python train.py --balance_bias=true --vocab_size=8192 --lr=0.00767 --beta1=0.95
Below are experts of layer 4 (counted from 0) of a mixture-of-experts language model. Rows are named up (a neuron's input weights, with its number) and show model dimensions 384-447. Each number is 500 + 25 x the weight over its row's rms, rounded and kept within 0 to 999. Numbers have three digits each.
Before each expert's rows: "comes after" lists some tokens at least twice as common just before its tokens as in all text. This comes from a sample of Wikipedia text that the model never trained on. Tokens count by the router's weight.

# expert 14
comes after: "\n", ")", "0", "3", "4", "5"
up0:461482459472486470535424552466468535475526543508509545500465480513481517540487465555485532476475503505497538497471508503486492516481480469518540526508490493516487533506527491504572530528525504
up1:487481499501479521497521523501519518524434508511485471507488486507486494480493480479481528530510470439459468492475493494553527490494461496502509474502485511515486491475547522504524489492503531
up2:498504524500488483518538489494492535540488536508468461518502456466483512527489483504545481473460507479484483528510521452483494494492528461452513552520472521518527512489460531554526483496506506
up3:473545515541420527499524491508529512537501507542488519487460461482501457552496465511500476485522524542520498492544503467503502510529494476548520496521499474523483506533472484478532501490481455
up4:510485497493483485514527529499462427467468504484489482499516490469503529505479494512438513527488505482507512520453486474474500486512490486491479539499529540474474512519476491532514516492485478
up5:491489433517460518475509513523523494476520475499539530485453492487554531500496466529467502543457503520528521466456470501479455463511508506472505501473449471522514508490495491539487505515506491
up6:474503462497539528481482509427503485509499492550504453524539536496508473522510506518475505503525497467527553504477494489498490524497502500501510501532556535550495522445491488454483537512469533
up7:465467530519498523466496490487479509507526502525531546494465467472485512482518461514486491470523493498501479537527503503503517432486485444491528516520501517490462499518515491486565489508498504
up8:487462516530480486505478473503484500464499513442509531443475525533513476489488482493511460537445511483499579506475490512483491524492534509490445478479456462520497557517524515520468496496482477

# expert 13
comes after: " ", " |", "1", ".", "3", ";"
up0:505477486505490509515517500486477527523529491550511508497509454442514458509531488475504458504473481471499548495499508540498528479522507517489467514494493512503543548528432476513465521474486496
up1:524525466485542512504515474439484523496507478480433505434517487482540475493509505461525474558523503484449536524489494524517507516491540491493445514451499537491511519490509495467499514508509462
up2:535447541501534526490511503526498487559525471490555533507480489506508525503512534510484494460478483497490459488498522520502479477478505555484480504495562537520488496475485549474522470522517550
up3:480510467527481463491471559492524518510456483527490491521493482528526472515491488514552519456494508485481489521508480507493508488489503510532489476487491527575512534449502498521466491450483461
up4:479508478506491527504442499487493487479495522412522484498480538533509486531516499517517552488504464468511507485463511506531479485502503518493465540491521512505514484536481477534523507506497480
up5:454514482539537442498519477516507478534520497543536485483477468478516490496519485465496491498523528480519527526476480510518478502501482524488502534505514484527444511518477516505501509550472456
up6:469510460478500508516518466501517504492517505510484454473513520503536511476499504460500501520509510510480435498466512501501482498480519487475510484507467520527526500461530487507479480520502528
up7:519490512519529494515490496476495500507538494517540506489511528489497499462541534499508468488518481451515442467516510477515507478466511514475494490472510514451477529522511477468517502523501510
up8:538488478482463490485486467513516492509523468525473535502491474520453487518499496473502468514525523445494517493481503510486504496507500507535516512516489524454450521548541532500505502539517472

# expert 0
comes after: " |", ",", " the", ":", " in", " of"
up0:519462523505503517503539481526433529531496512483504452549484527478483522472483453530525489526467482518482466513436498548502520461520478494455548513514546463495444504516579503478501507547537474
up1:549484466497512503477496486529481530526476499536504520541500535493490502478495487533502453481480481494520495456475485470535498530490543488470495520497540516489467489521490475517546475491463487
up2:523463505491477521456493490500508482467490468483481527478519522461475498472490522490510485523508477515499491458497535528498469500545504522490467534493510481551484501513475506496481538503521514
up3:525490489519511528536513523515512517495469481505433472520562541507490523496496495451522531503491476461451513541494511534488487489459542520452520468530481508472490473498518526519503535541444536
up4:517435502469509511526486519513503491494498514523492491507508498459504483516497470470569514498452495481511531478456490451528511497475504566526480517500492524468504521504517504506511491510462530
up5:521459473513511467508494506489514473510465440531497497512532522502537501507504488478510522482511497456482511495519494442492481486483504507504462483493501496493479540468455479511519516498498453
up6:475468495536537511507496495498493506500480487442472461494546494481522516507499569517515477491479489526524480484487518479472505539551524475510530533515492504507528489511468489524509508503493497
up7:493507541501505496496484509503500504507489529472505446477507524506511495487521526503459506563461508497488510508508481553477447480552505459450519489517441477480496507481487474471518518517498473
up8:511517514439496439518516468525481534513484535504463467496504521515499477493554455506445484476535506493515455477479478474482469482511503464451497522474524469457500548445530519517525509493469518

# expert 10
comes after: " of", " the", " in", " as", " to", " by"
up0:527469488505518481508502518457517528515479472475521498480487447519476472499509537526476493554479497489516446555517517533479530521493511527504528477513499539513491498497539494473478497497515501
up1:509525493530483466479518502480520548491492519488482470522527517528503464514518513428540508511491488484504507488482479459492512509516484528522515482476506477507493516496491497474495496497516490
up2:505504514528484476521505468466537515503462469497484487538473536511491506474473486492469501503483480523447520494534527500465497539470483499503480483462457487553484499490475516476466522504471486
up3:540481525507519496502467459492519479520516493544477516475468529500498477513527514484534478439507492506461495482504474481528485484531501499520526477497506460520464510509480502477507447525521480
up4:514486524494504466475523473485522496522450497528504523481524436527485502541417492507536437499496490502485462523477486468568486472471499471519507498493511487514534508506545504502495493466490496
up5:462439528509488498525537468471491548480499504484507508516513418456462509553499518531468534484480492460472498566484468469465501489506503516513515480477493453460491510530519504491511492526524462
up6:484467479450524492508459506496500522495530503525513513491516513470492489496542539451534483487462495435521524481470514521466512487498511484500506511497477481446463520562500508502507476509533443
up7:530468497457445493515485503483489495486479475531497516521457497491475455444488473480514491503551492507528451556526456549482515535480514483526516483520556521473502502461497507493490555495492564
up8:525502482502508502558495510481510495507496509497478509474484477423497484491478490484494473491488503503494540507487479533509539487455527512486476519542509472496488486496499516490474487476476510

# expert 4
comes after: "\n", " |", "|", ";", ":", " Al"
up0:485536475501555512464535477486478496471532483508530477487506523524513519502511469470501462495487429493487512471543504458502513494460466514514524481513519477502491489546473503527509509488481486
up1:526479516446507535532523466509484500535439520512520506452473495491468461529469567474538501520482496452454497489501503524530518487456430551446517483535543481534504450494437533496508483492468517
up2:477497548526504449493488504466518500468531525466519514494494543499502516491519495522538513508490500510515510525512455530499524457512503498514447498507540520498484500515480483469508491475474491
up3:491520481485543516513502483474488495476520486531497525508530561483505531535510480500499530519464503485482500488490492527451475544474494500511502503505509468496484445482509495474522469438477488
up4:514489520475496486491487529465468521518478507527495515498474472517516495520491468512504466498514466488530528507572487518493492525453494502514494476480488469491508503480534534534529478475521500
up5:518525500525503448491475516479527501498479509532499489499521518477506534488481472487485524500551540507496500480504498476485466505522544502519464507481503502449505520467485502458524507523467521
up6:514498476474509523514479479480519489457507522475507492537516542520492488475453476499526483543472523484503491498509432518480521492528482499488500503470496475503486500479507528516479481425508515
up7:477508491476463513508492480453504531500461514514470513517493517488465512500511442462494495531524482498485474484501515499470499508543527487499500501528514436490490438489521492488460503491544498
up8:522486510490514509514505486483466523543545518516485495513527507505529484495516545510475515482463538497500476436497520488496469563459490462474526468513540543509519514484483504533525501500491528

# expert 7
comes after: " ", "–", " in", "|", " (", " In"
up0:541467490507519521523462528523533469518529463542498547479516498524495453545530507509494535529540464553460523582458521476499523549434525503517494474477482495493477549492463489517556510512492465
up1:562507490485499519497484538487483495492530502489499477490504509479528502484509505495495506512498507508554521500531496458491531502495465497477545488470450506491500482526504496511482517492540484
up2:547523486494497489482497527505531505500509458482489531499459481506478507483505493560519483473460522498550488518455473477494518498496493466497489488481525487526538516483508511447523506498501488
up3:458507543509491517458477509459503491541481466553521499497467494456502479513474539430519497489447539548510506482518520461509505461515530509516464535475483508452505506531487491543510499545516528
up4:497506484507492482533505525486478453497464515509477484511504550529513512514498475503516467489498515501486460537468486472494536501476457548476477509529525526480475525510549516489507517493482507
up5:504506507526474529498516534508491524473521507493501490489549493430486509478489449508477498455503495518488537559491483470558488507531447492484504511512527516543462502525488480476511543491460533
up6:514473514516496461504473511545486499507487516509544511507514496467509488492535513539500483527501529510466568515504469490510483448493514469585541507498533508522537498497528482495538553509483484
up7:476525454521504506487483501487517481525514498503511513485548540530537509492512472484471405518516478491480503486505510445486502507498470514469482505490537499454490455513472491503488482491494518
up8:534495530527500516491446506494517512489454449511523521499495512465428476514501453525517508511518487491517507508475459479491496525559524474521508501464514502541514497539527552537486504505525480

# expert 12
comes after: "2", "1", "0", "9", "5", "3"
up0:514495520461535492491540455497505511459487443472505503487505457439503497499520527487503508478525483477501491458467496505495511491524506486508529521480469517504459480542483526476510476500486480
up1:511468520489497500534514470485505503480527526499512479492543479484499545523529491509540525532501500495479499511486484485476507485511468501515487502489522504482489506506579518533515490530487473
up2:493509527489478475492532482522519540513508484499489510464537499488554525511498465528464487475504535547514456511539540475497507502503540472536528509447492488481444499471488506473504466504494488
up3:481526477477524482518486464507506527524471499535530492469506488538517495482470487487478492529495507521497504479467485495526489519449463525522501547579517480522511491504476543511568520468517520
up4:505471511472508532501430456488479475507502514497482463490492511505500500491528474484454475535463501473540473433493547564544503479468492495523483502501479488476514468464495492537480515467496514
up5:522498523490493492510501505508507481494469525506503469482526488497529546518529474554507529505456524486530514513477522481518536505480501450478495537484477526461437469527521495488463474552476492
up6:480503545523510502493505513524517475515484472521465511539505529500515540479527512490512506495530489525449537464474483472508533502482434476490502436465506498518506511488509519490524494520483474
up7:529505564522485505450493522481507530527486482491514480528466512544462492475553560475543517464475497495512495529479490542512506508450467504484484492514520500500502497511514537512505465510479526
up8:464501535542489499519456516483546486466508492498484530545464506558477500471483483511498496488519559482469539487464496477527499517512506485519487511548522543467457516499503486515523470537498520

# expert 8
comes after: " ", "9", "0", "1", "-", " ("
up0:527472470507519466497497445430467519502525470525503530500495478533518502511502504518536538510501511490532535490505423474519504496535505505568547548503531512560462493512512524485541536512479438
up1:560482489463505509464546475490516491526475514539514521499510437532511514498529471469516455511481505492503483488440508528527493454518514488511480509526510529426474475525506486497512533543507462
up2:460481457541526523496514472482535527521483514484499527519507483506500511509478521488497520435428462480512458495472449450535502497502546500507493491467508516547513500512513468481505498488527488
up3:500507512532458454491524495494488516522501509478509499488510483444506514490509470539511517531498545492521472512522489528472534517495525509508536456454485512507482498485519465501533469532502481
up4:502513476497496517477498452517471483513463483479507465512510497526488499513550499537516525498519495502528522514511472511458496477467525483505509522450496515532495489465501478434447503505474507
up5:491450440500486495543478530513427456523525462492503502482459517526490467502508478535512498502532512486506477499483474488505512479499533475503491464502524508531518482514517532523479547521495502
up6:484490497490494538490453452507509530495520480474502502467504486480530499528514478480540444541538499538514470499484546471479491566513552498476494531503519459484489517532470497519502476497464474
up7:498524497531456483446484517486530491499533480502490501507477470498522477460514469513533527476517523510496501557526497517474521463444503504523500531493504480501515481480484468495470500476489531
up8:515504552477528474537471510506509485469543522465529479564536467504500497474472492504540490511490497494493551463492501501463498518482509514492470514519491460494503499463509522555554508470523492

# expert 6
comes after: "\n", " |", ".", ")", "==", " ="
up0:516546495487510447537479522510514530495488473484489516450504472484496548541492534508487521501498537497522531452509504528534513503499488523483474521497471492471498439518458536461450452483452528
up1:502506498503498518508490505486529533505494483462501509525520484483507516566494482477472464548521496524467490537468478527523473508443483491504524522537515517503528498490530526496505462484508502
up2:520465454489447474483532497495512495487488505502516497524488510501496495487489515446496498499487529500510515535490508527513517492471554498501489491516565506490471538507473471483510548489496497
up3:497520463482450551508490475510515542521496491475473486521482487529464460538523516477539479516522521507476499501529483473440510497497477498511535507536517524524556530521466426528450530504480531
up4:484510513484518516515497476539497496520501485496488521495536486505516491456491488483508541513509537503467508540478511486474513536536517478496472519481490522478499544532476546528483500503477542
up5:455501427524500508487485514488508484536485496464475531487526472470485468530525540484486527541527529480489498532534523487515504467490513521535509501486539482476469460489509462474479532475492536
up6:490479527477480510545460525524455506496466477491488527516471462520518514487505511484485514499500545510535487512571488477516469488454502504485495505517494508496539489486502518518503462515469491
up7:503510504462526518532520511513513468516490511536549477514542531524532508504486552504480506482514505521500499548505505470495526554474516487505513518484476494466541474508494549451526498494503494
up8:491475511500531469506475494494486512468505513496570509486590514522544488452507459511508478513420499510490529491522506532516430519508509511513507531491492517466516535538481439496500534517506541